Below are experts of layer 9 (counted from 0) of a mixture-of-experts language model. Rows are named router (the router's row for the expert), gate (a neuron's input weights, with its number), up (a neuron's input weights, with its number) and show model dimensions 224-335. Each number is 128 + 32 x the weight over its row's rms, rounded and kept within 0 to 255. Numbers have three digits each.
After each expert's rows: "comes after" lists some tokens at least twice as common just before its tokens as in all text; "gets" lists some tokens that make up at least twice as much of what it gets as of all text. This comes from a sample of Wikipedia text that the model never trained on. Tokens count by the router's weight.

# expert 6
router:094140138109118166153127166097167107098161151078121157104117147087082142091129105087117082164089144091180095110167091157089086176110121154166160078097127093155112165091124105156074081141092093098105143081085158114082115088172142110100154177149089116169169100139149099152143170155102121161089166136172089175183149130074147125129105103148
gate0:182157134172155113144143124155123119113083151120110176100113085125194131194099136163131152135118160135135099092159120117121161112114170134115076169077146139089167114150167114125113129093169141095156092114111110035128195079168118185111078116071097059058129129113147152135163123143083095175158165153118073099054155094091129123129144107184
up0:174143143145134119143163164169147152110114162115119211101147088107148118197103156139124137134123167115104096087162109119111154105078177143141065150087152149083176128164137136136108129110127119094146106113109126037095180057169143143125074098072067080069127116101148131129172100113102095161138145141150083076078145101087149120108141101145
gate1:120135158133080082154108133130053129153070123182115156186128091154144088138064165149137167100158133128101112174149190113190121070128129112057173127139101138167203123147136147150149203173122170100151134166108099125131117187136147135112133109090092117135117186138130128087066135138185143112165098116134188117143110124166140069101113127100
up1:136131160143123075129160094082091174107166058166175169145114134159129152159120151141120127072152140121130116165071122126193174134132135132083145167175149122162161103124144119114156130199129129099127133128180077158158146196157103094097147122133091107152091116158106103125050158188180115174117114167105126114077137154191152075116133116101
gate2:171135136137137134090159089136162156156117116082172145185156145164174126146097129156101151113139154165112146122107147100110138146084086107111087168157189163080137138127096112140196202128141141160118123110169156161164080135085103163139144155087159130123121104117107103085082116128134136123098120125131128136074167116111108156111079114073
up2:195123101160165078153147107185080152099137058170097120161140185131107137119115100178104075106168124162118133105117137075166109127158154153157102127136156146150174093167145081148159142103093191110133123199160099131114095099132138156175172163122129173069114102110090147092147114073156125137087081139115144168087097133145106183085100163119
gate3:130163140169109146101120128119146127156150078148127119147104136151138122090089130103119132116152155164114152134189190125129074110068180133087098177116095131173128069105182133163175152090089151106101157094144133095156096119101164114198123045098105126148088103156096153085123112151181185115127141088119151123115129159117128162142111078064
up3:112125085183131129123125133142120121132144123113105114185049173133197077162149168152188115123132129172108135094158142059112085046117146125082136165121167135112148123094137127135189112111150130129154132156139128138167144128102133080169047076142142110130113145135081158139134139126121144115170160127136146069103105076104078148098112094135
gate4:136125169173132134129134197128171128096117180149190132112149108178135168122145174112144130103137143146125123189098166085110170090175157182124058126104114099067184106131148053142166188140151154137099162142118099146160147128170122139146155128127154102123105147155119117069075090159114191092121131147093131132128189146166140098150128149184
up4:139140147181146147089168169163159139075078144143166152151155070145120163102114143075122135119185167098112158182144147116136102118169161153156090120086148117087127173111085095141143152134113139166130161103116147142202202134144146172104139152071153165114124161107165110055018049152098147080131134154104095100111171181174127089174101161175
gate5:135062109113112088130089105160132156124160136110107110073089127122123096187141121120091162176086153140162163150131152121180137131078147121103135133069075174160173145167155097137169107117137143154177173132181195173171144180151106142131149160130162103155131140096145096107139130153135076148091101088109063170139179150128112126107101122090
up5:122068127112123113141086124180128157129122123142128087089111112177164102166149154153079165124138130142152135135120157139193132126081117134075121150101069197140149099148127093134163142106147175180165160140179175156203147135144092124119151155136121074173116161110187111105150129165121073150096114102121047150116157180118127127108071124089
comes after: " |", " (", "–", "′", ";", "°"
gets: "\n", "°", "\n\n", "%", "'", " 0"

# expert 1
router:091135144085119162152112157102161124109170144095131151110130152101072131080122105089125097158097165094186082114154096162093111185107120138163171077098127090154096149097117107153087081131090073105129136090090160124085126073170152123109161166151094120169171096149141102168159164150111123157077167163158108175183152139094180124115112124154
gate0:173134137174155090139131111152132129104102145130105168088108120114173117159029183169115150123134139148147103085152118114151112127124163157103098137097162106124181089137191089129135147099176158131172075137128105068129208079158124165133110106075129091052102136122151156135161111152081107182163166136118068111034129132123134109138175108188
up0:168123134156134115141130148165158146083112165121099190075139135086132107169060199172109150134130160132110097086162100122134126122085172165117105115103174118132183100164161100118128148123131137124175093130120118057102196078162157135132104096074094098063099115102156128116154088135090112164179154146147060099054144145121144112137157108155
gate1:120135158133080082154108133130053129153070123182116156186128091154144088138064165149137167100158133128101112174149190113190121070128129112057173127139101138167203123147136147150149203173122170100151134166108099125131117187136147135112133109090092117135117186138130128087066135138185143112165098116134189117143110124166140069101113127100
up1:136131160143123075129160095082091174107166057166175169145113134159129152159120151141120127072152140121130116165071122126193174134132135132083145167175149122162161103124144119114156130199129129098127133128180077158158146196157103094097147122133091107152091116158106103125050158188181115174117114167105126114077137154191152074116133116101
gate2:171135136137137134090159089136162156156117116082172145185156145164174126146097129156101151113139154166112146122107147100110138146084086107110087168157189163080137138127096112140196202128141141160118123110169156161164080135085103163139144155087159130123121104117107103084082116128134136123098120125131128136074167116111108156111079114073
up2:195123101160165078153147107185080152099137058170097120161140185131107137119115100178104074106168124162118133105117137075166109127158154153157102127136156146150174093167145082148159142103093191110133123199160099131114095099132138156175172163122129173069114102110090147092147114073156125137087081139115144168087097133145106183085100163119
gate3:130163140169108146101120128119146127156150078148127119147104136151138123090089130103119132115152155164114152134189190125129074110068180133087097177116095131173128069105182133163175152090089151106101157094144133095156096119101163114198123046098105126148088103156096153085123112151181185115127141088119151123115129159117128162142111078064
up3:112125085183131129123125133142120121132144123112105114185049174133197077162149168152188115123132129172108135094158142059112085046117146125082136165121167135112148123094137127135189112111150130129154132156139128138167144128102133080169047076142142110130113145135081158139134139126121144115170160127136146069103106076104078148098112094135
gate4:121157146115143136123120187131136111049166158137178156122148145174177166114155160124139126111138148125106096141121146077063185104153165168090089160125157066047170120120142048142149158152117145139092164166147055140125131129138143122127152139174142105153097150162157144088132088190092203118136124163127107125094185156150169105147143146142
up4:152155136121172184108144142160110135035094131148131154130141079126160133098153126100141120109185159085128125162169138080124117161138164164127122156148151092075148178114078086158114124120112127142149179119123113137160194142125146156088152175111170162119118154104167103080058086162108151125122142174122102053087144158153145100204155169118
gate5:142084134107143093131065147154122192141156139083106154140080103122102107196130105132159144170076121104157161171128144133179152151059112126065159128094075195116131158165162104119152110127138127125167139083164191151174126150159153160112178154145124121144152133101130136135143133148132079148116119113096080136128166133142139085091090115127
up5:137106140122161106131074170165096183148123145121112153153099071171133097182129132173134146128126106098141137157107154137185124149070086143054138143135066213101102114134157098131152136105148163143164142084167177135220137122164141130125158144139093082147136150122160149121155148141091063135129139114112072097109183164119137101086082136134
comes after: " |", "-", "|", ";", "°", " was"
gets: "\n", "  ", "\n\n", "'", "°", " 0"

# expert 3
router:069145151104127180168116149099160111092166134087111169110117150108081135087116106093111084162084132103193086117157096145095091157109119160172148098094125090159110157078129117170074077132085091117119161092088155106095142093172142125112141170145087112180161097140133086171153163151086123158088159137174079156179154147085152097139105100155
gate0:171155114176162133149122119153140104098133122098130119095098088157194106175073179134130109132144087108198081087162127093119098144155149152120065139105146116083217095132185114155128117100162181144166094139107113039095219059126056130124145111081099092062149167158159125139154096160105125149144192146145108116065124078122137119139179102193
up0:174132122149146153146140145169158117100150141092141143080128105139156079185090184125124113130148097106179077093164125085118094142127157156130058113103136138079224102140165128162133127125128179124159114132105131047080205057136085104135147090078075118089149150147145107126164080147128112149137161128170101092086103091114145122127181107171
gate1:120135158133080082154108133130053129153070123182116156186128091154144088138064165149137167100158133128101112174149190113190121070128129112057173127139101138167203123147136147150149203173122170100151134166108099125131117187136147135112133109090092117135117186138130128087066135138185143112165098116134188117143110124166140068101113127100
up1:136131160143123075129160095082091174107166058166175169145113134159129152159120151141120127072152140121130116165071122126193174134132135132083145167175149122162161103124144119114156130200129129099127133128180077158158146196157103094097146122133091107152091116158106103125050158188180115174117114167105126114077137154191152074116133116101
gate2:171135136137137134090159089136162156156117116082172145185156145164174126146097129156101151113139154166112146122107147100110138146084086107111088168157189163079137138127096112140196202128141141160118123110169156161164080135085103163139144155087159130123121104117107103085082116128134136123098120125131128136074167116111108156111079114073
up2:195123101160165078153147107185080152099137058170097120162140185131107137119115100178104074106168124162118133105117137075166109127158154153157102127136156146150173093167145081148159142103092191110133123199160099131114095099132138156175172163122129173069114102110090147092147114073156125137087081139115144168087097133145106183085100163119
gate3:130163140169108146101120128119146127156150078148127119147104136151138122090089130103119132116152155164114152134189190125129074110068180133087097177116095131172128069105182133163175152090089151106101157094144133095156096119101164114198123045098105126148088103156097152085123112151181185115127141088119151123115129159117128162141111078064
up3:112125085183131129123125133142120121132144123113105114185049173133197077162149168152188115123132129172108135094158142059112085046117146125082136165121167135112148123094137127135189112111150130129154132156139128138167144128102133080170047076142142110130113145135081158139134139126121144115170161127136146069103105076104078148098113094135
gate4:141104150142169144106149187149150101076123171151163149119177115150154144099148151094138083073134148156138107155107154113080175072176168200100105122116101049060158146120169061096114177147126112170112151141140063125142148142140140164099136080155169104161113131182152098069091097164100171115106145139131099122110203174132144111169136137169
up4:151102146153169143098156136191152095049079125150138135147177120102160103076152115078123113116187184115145143171155156131124104129127183184148136109134129082083154215096112100113096137135134105168143155113134124124169188163135167178075137126117207175119140147124194083055021111156097140136093144145107071067097172200161126098181150152160
gate5:136080104134097039124081116162114178120161131096103116117107126107117081208149124100087152164076150123148162159133177134170143091084133129081108131093097168156188153166136130151200113131128142143148163157165184180159141164129132142139131169121134147130084182083127147116127097157134093117090090129098065144127155141152122115070082112097
up5:126114142128117072134084118192118190107145128125099091126117114154139090188137151131079176127110120110137133129133145150194127106076112149054099130126096200163149129158113142125199134115135127142146163114169191141202166123132123130120126182144099126162098190094166159119146098166113078135095134155093038103113172178149143092066056132081
comes after: " |", "|", "°", ";", " /", "′"
gets: "\n", "'", "\n\n", "°", "  ", " 0"

# expert 4
router:082147145112117170147128148100166106085165156095109163114142163089078125081124097079093098163087153083167065119181089161090089166110109159174165075103123073152117160091093097159094101119083089149128134088097156116096119075161153099096151175149086089177180097127138102150165158136111119155097175144164099158183159145095148107133107134137
gate0:194107117188192147102102096155110113112102149124112170107091106064163124170095154137145154141141091126170134097139113123137118149125126159063069141115181093097214111136174101133105138146153128154153097121112082035127201091148116132121134130121124096033118128136154119127150109136127137146160126162103069106042143133120125100109125148168
up0:186089130177174172111105141169140130111131158124130197100150106049124108184110181108150156145139087123134123084123109113133121135080129134115072116130193109101212108178150134124099126152108119164149110120100097049103186084169119073138114112122101101051137092131165102111147070120154126131176102143137086079056133143111146107124132131126
gate1:120135158133080082154108133130053129153070123182116156186128091154144088138064165149137167100158133128101112174149190113190121070128129112057173127139101138167203123147136147150149203173122170100151134166108099125131117187136147135112133110090092117135117186138130128087066135138185143112165098116134188117143110124166140069101113127100
up1:136131160143123075129160094082091173107166057166175169145114134159129152159120151141120127072152140121130116165071122126193174134132135132083145167175149122162161103124144119114156130199129129098127133128180077158158146196157103094097147122133091107152091116158106102125050158188181115174117114167105126114077137154191152074116133116101
gate2:171135136137137134090159089136162156156117116082172145184156145164174126146097129156101151113139154166112146122107147100110138146084086107110088168157189163080137138127096112140196202128141141160118123110169156161164080135085103163139144155087159130123121104117107103085082116128134136123098120125131128136074167116111108156111079114073
up2:195123101160165078153147107185080152099137058170097120162140185131107137119115100178104074106168124162118133105117137075166109127158154153157102127136156146150173093167145081148159142103092191110133123199160099131114095099132138156175172163122129173069114102110090147092147114073156125137087081139115144168087097133145106183085100163119
gate3:130163140169108146101120128119146127156150078147127119147104136151138123090089130103119132115152155164114152134189190125129074110068180133087098177116096131173128069105182133163175152090089151106101157094144133095156096119101164114198123045098105126148088103156097153085123112151181185115127141088119151123115129159117128162142111078064
up3:112125085183131129123125133142120121132144123113105114185049173133197077162149168152188115123132129172108135094158142059112085046117146125082136165121167135112148123094137127135189112111150130129154132156139128138167144128102133080170047076142142110130113145135081158139134139126121144115170160127136146069103105076104078148098112094135
gate4:125129128167124122126171211127177129101121174141167150141166116195158147090151139130162083086134151159120105151101145080114184085153179144118094145115105055099159116096139000140107156109147123151106149126144102123109124117111139147117152117166137106152124134191123109076093095152092176066122145132112121133104203154133110087130137141158
up4:125103129160146139122160150144157125072085148153109142142158105145153140064165094095167065087186202097136136133141160088156113153122176158168123120118137091117128143112092038150094137124113116140169143095130133125147154134125162173096132142146177150137115144143164105083039082158096132083095147157136087063102178168175093053170124166138
gate5:138106110110139083093082108123087142098130112078110096120115099092097098195143162091093154129061118090183136185128176107150113130090148117143134099064134152189175170130120127114172102178131113167161151132153170178113107161144108173145158166138181154172117167071094137156111128145089072172058119114094084147130177137135100075114127167085
up5:135118123132181086086083131142079145113110120118118092139133087133126097186144193145083148084107105086167108160105181134158116132088103125103133121116113195165124113115123127125166137157153138158139128129154161151162132135160096137132133164128142111174107172086128151141130129146055059159081126114122055099108181179116120069124102185097
comes after: " |", "|", ";", "–", " (", "°"
gets: "\n", "\n\n", " 0", "°", "%", "  "

# expert 7
router:088129135091120179149121143113163131105167128097109158113132164091084147093114084083118094144076143085181089115176099170081103177109127172174152089115123095169100153095123096156079088132088083127131135095100150119076097077167131125109142175159104110168166091143155098184159156161112154150079166152158091174165154151093161142131102113160
gate0:156121118157154132166132118173166151143071156126118166102102097116167113160062162153112125150165093116172109091181127080115113150150136162143076128124151147088180124121183082157133144092167167118139081125128132057104202101113087163164116136087099125037101152124150171132151116182091126155167146181137068102093116090153105117154158127196
up0:146099106144133142168131122195203169147087178112132181086146098101157114163088184141127138158179123107147103079176124077111127130130153161161075110122128144095197099141166122162141137103150156114135112131115136070085171088110120125171111117073080127054119130115148129121159086147128113151170122154163081099110090090139109113143178107147
gate1:120135158133080082154108133130053129153070123182116156186128091154144088138064164149137167100158133128101112174149190113190121070128129112057173127139101138167203123147136147150149203173122170100151134166108099125131117187136147135112133109090092117135117186138130128087066135138185143112165098116134189117143110124166140069101112127100
up1:136131160143123075129160095082091174107166057166175169145114134159129152159120151141120127072152140121130116165071122126193174134132135132083145167174149122162161103124144119114156130199129129098127133128180077158158146196157103094097147122133091107152091116158106102125050158188181115174117114167105126114077137154191152075116133116101
gate2:171135136137137134090159089136162156156117116082172145185156145164174126146097129156101151113139154166112146122107147100110138146084086107111087167157189163079137138127096112140196202128141141160118123110169156161164080135085103163139144155087159130123121104117107103085082116128134136123098120125131128136074167116111108156111079114073
up2:195123101160165078153147107185080152099137058170097120162140185131107137119115100178104075106168124162118133105117137075166109127158154153157102127136156146150174093167145081148159142103093191110133123199160099131114095099132138156175172163122129173069114102110090147092147114073156125137087081139115144168087097133145106183085100163119
gate3:130163140169108146101120128119146127156150078148127119147104136151138123090089130103119132115152155164114152134189190125129074110068180133087098176116095131173128069105182133163175152090089151106101157094144133095156096119101164114198123045098105126148088103156097153085123112151181185115127141088119151123115129159117128162142111078064
up3:112125085183131129123125133142120121132144123112105114185049173133197077162149168152188115123132129172108135094158142059112085046117146125082136165121167135112148123094137127135189112111150130129154132156139128138167144128102133080170047076142142110130113145135081158139134138126121144115170160127136146069103105076104078148098112094135
gate4:136149115168131126120133191136185076085171146116180180091114085206181174095137146141143105110148142142123120128109163101089199096172146199127099162115107080100178078124123010124136161143160120138101117161158051174110122120121104130130121101171135102137090161170111103094109095164090184077109152141134108134105195115120121091102156127157
up4:139141111160152132111152137174172089062125107109131188118103083184177179046151102102166078138180172084152163114162175100123158141134157185170149130131092108129142164138056053151100133145130096117141139129126117184138147133112134146083112171157150163122100163095132095095045097151119157082087157173154090081098156147108111090130153142143
gate5:156069094128081133107080120159133133133161123080116108102138132096158112173130125096105121179066112131151147161152138126178151118075129097115128144070078165167160132155120113133167116129157114152166151143171180181145104121133099164137164131129139122117110142071117100114119129160135093153068101089097109182157192124127143113120139093116
up5:156087108118111156111086139174114120160135125102138100107147096134186106153137155135084116129131090126159102151140125135191162144083115132097106157094068208155121094158106102138179149122163137173173132141177163161167114072148069145133175131123101075109091145099155109115132146161118069152079128103118076144141184161085157127148111113111
comes after: " |", "-", "|", " (", ";", "–"
gets: "-", "  ", "\n", "'", "°", "\n\n"

# expert 11
router:095157144100139153170105135107155112122181128090087149113107162096087138083101115098133084157090145096164068103122084162085098179094114163170156095102113093149092159096116113173083084135075087135101139087099162120099120098156148119093160164150126094180152087145140100174162144133098176141090156153163100176177142148115155138139120129138
gate0:182132110158161133140113102120134144109102115086106129076116086113173066178116151141136110144143094087156129123168093139114172125164151161115083131124169147125163127126157118148135174097178191156135085147114118024109205093166121140128118123078101073014121146133180138111110101165120153129201180181151079113109133115157152090119143115176
up0:168112122147155144136124133131162170099112152091117138084158078092129062169127181121143119143144113082131118114161083120112172104132166168144095115126167147126168134165136159169139166109139185144136092145108137035076185080178140109137117107082104101035137114117174117120121105155154136120191144154177079104139101128151162098120139112134
gate1:120135158133080082154108133130053129153070123182116156186128091154144088138064165149137167100158133128101112174149190113190121070128129112057173127139101138167203123147136147150149203173122170100151134166108099125131117188136147135112133109090092117135117186138130128087066135138185143112165097116134188117143110124166140068101113127100
up1:136131160143123075129160095082091173107166058166175169145113134159129152159120151141120127072152140121130116165071122126193174134132135132084145167175149122162161103124144119114156130199129129099127133128180077158158146196157103094097147122133091107152091116158106102125050158188181115174117114167105126114077137154191152074116133116101
gate2:171135136137137134090159089136162156156117116082172145185156145164174126146097129156101151113139154166112146122107147100110138146084086107111088167157189163080137138127096112140196202128141141160118123110169156161164080135085103163139144155087159130123121104117107103085082116128134136123098120125131128136074167116111108156111079114073
up2:195123101160165078153147107185080152099137058170097120162140185131107137119115100178104075106168124162118133105117137075166109127158154153157102127136156146150173093167145081148159142103093191110133123199160099131114095099132138156175172163122129173069114102110090147092147114073156125137087081139115144168087096133145106183085100163119
gate3:130163140169108146101120128119146127156150078148127119147104136151138122090089130103119132116152155164114152134189190125129074110068180133087097177116095131172128069105182133163175152090089151106101157094144133095156096119101164114198123045098105126148088103156097153085123112151181185115127141088119151123115129159117128162142111078064
up3:112125085183131129123125133142120121132144123112105114185049173133197077162149168152188115123132129172108135094158142059112085046117146125082136165121167135112148123094137127135189112111150130129154132156139128138167144128102133080170047076142142110130113145135081158139134138126121144115170160127136146069103106076104078148098112094135
gate4:127113139147153152132104215087152100121158155120179127137143075163161167099186145124136089087151108145105148153097179058096157126189136183114112165131108062105110133156144023136126201146106119130114117139125067107139176129114142106095153106156165123130113142190123128063105071152110199094155149113094128138101221188133122083126158154164
up4:154127137149174164084137140134151072073134116112143125153122085122163146063158092108154084135181145064116171162147175082132092202164161181137145153145126079094123179131069063148105153139112093128166123109121110133149209125105163145073148166132177188099101182112152119060048087121106142111110130183077106071095180195163134072164188182152
gate5:162095059115135111112098085134114156116150133081109085110122157098130049171144141102094132135109129118178109166119125123176194171113136129101132119074154127162176161182132114121194071132119122153152140113151157186095138140161121167110143180102117194134101178090125093145091151165098105170102113107113094155111168084182132121159101123095
up5:157096088109160112119115113161089169118138141118108104134143143139155051146132135141097129095138121109161085140103109121209194157102108160052098135117120145153133114168133112137184101088117143161130119105166159157147129131148093144110127180119092152131095170100152118149123159166083082157103128120099081138110164098159163102173088106090
comes after: "=", "-", "|", " was", "–", " were"
gets: "\n\n", "-", "  ", "'", " /", " 0"

# expert 5
router:078144149095127174163128146101165092108178130092111152106129139094092138079105119085108087169078131096185082105151073164076088164107113160160146082074141070165104152088120102164092079138082075118111146094101164117085122078182148122120147174154092121171153109146133088166144166143100126152083163152165101161174150138081156094129108109134
gate0:190134120185172125126178100130113081108113140103124144114103147120196106172067121174128142131134126133198095086163142115123090128138136130099083137088142095059209097123175132144120137122164188108148085133133109040115199084150093144130108102106110110058137209116127110124180097120103110170136169102127078111033142067115144133121178111214
up0:173148127162139145113170140171150114097137179083140152108152147134160115180076136163137131157132149110158089071181109104118105111111157126133103110075133104070222103148140145140108139129124190100180116124111127060079175068155114099133121073079082122069166181104126106123194087097132115152135150101169112107074117085099168137128190103155
gate1:120135158133080082154108133130053129153070123182116156186128091154144088138064165149137167100158133128101112174149190113190121070128129112057173127139101138167203123147136147150149203173122170100151134166108099125131117188136147135112133109090092117135117186138130128087066135138185143112165098116134188117143110124166140069101113127100
up1:136131160143123075129160095082091173107166058166175169145114134159129152159120151141120127071152140121130116165071122126193174134132135132084145167175149122162161103124144119114156130199129129099127133128180077158158146196157103094097146122133091107152091116158106103125050158188180115174117114167105126114077137154191152074116133116101
gate2:171135136137137134090159089136162156156117116082172145185156145164174126146097129156101151113139154166112146122107147100110138146084086107110088168157189163080137138127096112140196202128141141160118123110169156161164080135085103163139144155087159130123121104117107103084082116128134136123098120125131128136074167116111108156111079114073
up2:195123101160165078153147107186080152099137058170097120162140185131107137119115100178104074106168124162118133105117137075166109127158154153157102127136156146150173093167145081148159142103092191110133123199160099131114095099132138156175172163122129173069114102110090147092147114073156125137087081139115144168087097133145106183085100163119
gate3:132166151170120143106127122123122126156149084155131130146099157157144123100106147085140122114146156161120157133165192144141079122068179159094118177120094110151116074112180133163168147102092163102110159090141120112162093123102165119189132051101120128156095108128105147088130095174186189117131133086125131121123120164098127156109094081063
up3:117141096186140131139120141134097112135127128115112124183058189153196073155168174137198096116135125162110126099138146059112095065108147135102152169118160110104131121104146118150177117111151135120156135150131118156147150134123132082162059070139168120133122137115092160135137143147127153116172148120147134083105096093090075149078087106112
gate4:146083155190149166135139179121162119113140156128145109111141097168146124111130166122142073064139142171117122153092163097089160123219171175110079144130087071074166075096159030154129176148145174137106113159148044126170145163164138129117108107171133115129114172169105077052101106161129174115132172112135109129104192169123101093148166170178
up4:139090173192149191123140154137169118079097152121129107141134081127150126080106145090172080108182167100121147178121175098122113203181189174147125123119118123110122137094073069159105140147104128114142122108110128113189209162145144158093093164117175164115099160097153088065042105156128140149110157142150102081064148173167080092180148185178
gate5:148045108084102071133091097165120164101161113096097108091089099108077091153125128096084141184046139123165159165131157123155122140100127129087122099068118181191183196146138161144184082116118134168168162108150218149129123163121126111119177165155140127150102160074137134104109116151120055124058116113111083160148183124162122116062073127089
up5:155091131088121075133093124177081170110149103137103097099107068167126080153135166150071153112093130116168137159101152140176138131103100160055103130115071201169146144142124170149213107085133153146157152123159199148170130124115124089126162163158106074140085170108178172107124111120102043119093135118116056109119185137156133113076060132092
comes after: " |", ";", " /", "′", "°", "Personal"
gets: "\n", "\n\n", "'", "  ", "°", " —"

# expert 2
router:090150146104126177152117156096168114090179144081101158111136160095087152082109096091118083174081152083187098123161078168102087175104111160170160063101129103152112164091123091153088082155088082107114131087090155118073108094169136115103152171145114120175173091143151101162163179160104124156092167149145098166170151131083159112118122113148
gate0:181123115163155124141155089175129096131096136114109168101107081124186122179073137166114163130121104131156083067183133105114104152121144148083066139082165130092184117127163104132116144100172143120152115154136104046114219094127096165111102109074113089037111150129136134135178107117096129165145169151125075106036130100112120104141148108199
up0:163126120150143147132166117199162127106130163094123173101156090103153115173086166134109154138122113114121098066184110112089100127069157142100076112092170144083198131154134121133103126105147146118152115156112113062072195098139124115121106097086086097049133127119151099145176086096107134161159156141154093098071112090106145104145170098139
gate1:120135158133080082154108133130053129153070123182116156186128091154144088138064165149137167100158133128101112174149190113190121070128129112057173127139101138167203123147136147150149203173122170100151134166108099125131117187136147135112133109090092117135117186138130128087066135138185143112165097116134188117143110124166140069101113127100
up1:136131160143123075129160095082091174107166058166175169145113134159129152159120151141120127071152140121130116165071122126193174134132135132084145167175149122162161103124144119114156130199129129098127133128180077158158146196157103094097146122133091107152091116158106102125051158188181115174117114167105126114077137154191152075116133116101
gate2:171135136137137134090159089136162156156117116082172145185156145164174126146097129156101151113139154166112146122107147100110138146084086107111088168157189163079137138127096112140196202128141141160118123110169156161164080135085103163139144155087159130123121105117107103085082116128134136123098120125131128136074167116111108156111079114073
up2:195123101160165078153147107185080152099137058170097120162140185131107137119115100178104075106168124162118133105117137075166109127158154153157102127136156146150173093167145081148159142103092191110133123199160099131114095099132138156175172163122129173069114102110090147092147114073156125137087081139115144168087097133145106183085100163119
gate3:130163140169108146101120128119146127156150078148127119147104136151138122090089130103119132115152155164114152134189190125129074110068180133087098177116095131173128069105182133163175152090089151106101157094144133095156096119101164114198123045098105126148088103156097152085123112151181185115127141088119151123115129159117128162142111078064
up3:112125086183131129123125133142120121132144123112105114185049173133197077162149168152188115123132129172108135094158142059112085046117146125082136165121167135112148123094137127135188112111150130129154132156139128138167144128102133080169047076142142110130113145135081158139134139126121144115170160127136146069103105076104078148098112094135
gate4:159120138169124146144124179106170118125125174143127120158156145150131146122121158127148085090067147166107098159126143104122173112172141184079075136163075101080190074152136057114113186179123120115120132131138102136146158164136114134113119115158118127116124180131057091068096100180128170093137162127122123144080168166162141105152143134144
up4:178121162149115165123136143123161130108093151165095131165155127111116147120111115083168079127120149119113143158166183097156103197123158170129113115136089130116174144156091093131094150179146110105148137104165140135180197174137121173091080146150166205106107199103132106071053092179129131089130151174094107079032154198173152070162130149121
gate5:151070142073143115142078113185137172119179149085089110100129142126093115155133104121085164177098125134162148176123151129176127153078126137075181118107088191157137145167154117146155099108183134128184155113169198141179153177140147146128167167114144109141132134089145083078092136169134083108098083118118057182168150159145118099092100126115
up5:149088160093161134144083133193108180144156141120111091114140130168136114155137139163083168122134110144153120138109159127188143145085106140042151146153075215130106111175149116146159126083193159130150138124168179123221149139130129120128157156111105077144125147116177102090118133153122092103116089132126047138131145187136128105080080129112
comes after: " |", " (", "–", ";", " was", " /"
gets: "\n", "°", "\n\n", "'", " =", "%"

# expert 0
router:078141133086116168145129150103161123099159141086098152107136152087085149089115098081114088165091147094186088120169083148088113172117123146184157090098109095149104157099114109144085094141081080123120134086090159110079120080172126117100161182161105101178167090140135109162147154148103154146086159148152105157162160136098168156125107115147
gate0:152127137185178097165133114153147124101109127135098142113100085094169140175079152156140137137145120129157102100157111096125129135173153153135044163117122094107209090146163077141120133095132144124165114127124091051105195083127101172137138133087155086032093138129128157149172108173095097177118189153109091112068120107113119111168167123178
up0:155106144151164115166134144170182172103122157124118169111140073061128116190098186136138134129163138127127082107140110087127133119127151145149035145116129124121216117179138100147119128102093140121164141131119103050072180072133116126142148108085122110056101125114129121143168083153130093150128160148135104082074108132108141117162169104133
gate1:120135158133080082154108133130053129153070123182116156186128091154144088138064165149137167100158133128101112174149190113190121070128129112057173127139101138167203123147136147150149203173122170100151134166108099125131117187136146135112133109090092117135117186138130128087066135138185143112165098116134188117143110124166140069101113127100
up1:136131160143123075129160095082091174107166058166175169145114134159129152159120151141120127071152140121130116165071122126193174134132135132083145167175149122162161103124144119114156130200129129098127133128180077158158146197157103094097147122133091107152091116158106103125050158188181115174117114167105126114077137154191152074116133116101
gate2:171135136137137134090159089136162156156117116082172145184156145164174126146097129156101151113139154166112146122107147100110138146084086107111088168157189163080137138127096112140196202128141141160118123110169156161164080135085103163139144155087159130123121105117107103084082116128134136123098120125131128136074167116111108156111079114073
up2:195123101160165078153147107185080152099137058170097120162140185131107137119115100178104074106168124162118133105117137075166109127158154153157102127136156146150174093167145081148159142103093191110133123199160099131114095099132138156175172163122129173069114102110090147092147114073156125137087081139115144168087097133145106183085100163119
gate3:130163140169108146101120128119146127156150078148127119147104136151138122090089130103119132115152155164114152134189190125129074110068180133087097177116095131173128069105182133163175152090089151106101157094144133095156096119101164114198123046098105126148088103156097153085123112151181185115127141088119151123115129159117128162142111078064
up3:112125085183131129123125133142120121132144123113105114185049174133197077162149168152188115123132129172108135094158142059112085046117146125082136165121167135112148123094137127135189112111150130129154132156139128138167144128102133080170047076142142110130113145135081158139134139126121144115170160127136146069103106076104078148098112094135
gate4:148100122142160106144151180133141084068135176118158132144167121158180147116142165128103144103153159153095097165084156114103155054166160200084064156132145102049155083134106054150113178149142156155097135169157051128137124168115127111116117106141135075124127132191156105055105116186121175104104134129126105145111175151122158117145167122163
up4:115110152116167140137152150169147086032114143113145151150160084141166139080154137083123126147173174072098118123140140087120110127139158193159096123141162095113113180113025073147081168122104140139178187128120128128142164159108139145086110162100166138124135134123196101062088115172106159113075134171160074077100166192144142101167139145141
gate5:126063134099123083135050162124120152115154126081140113133099099111122098217170135120134135210062136122140196135106151130174158141075113108119158124085110174148152145174178098117168099154133111138182127120130173147179123151151177145161155143124175157099119151103097110117126155138147140141095137091095075159117189155156099077096115104132
up5:127079129124144095119077167150101153126134127099157107148107091145160097202181156159095123158125128121132138135092145151197138138070098149089140137108076199150113121153166110139170134110154143158165127121153179131223118121164152125159139158116141105101100180129124117097140155134110103143088157087112059124116179190111102089108106132146
comes after: " |", "-", "|", "=", ";", "–"
gets: "\n", "-", "  ", "\n\n", "'", "°"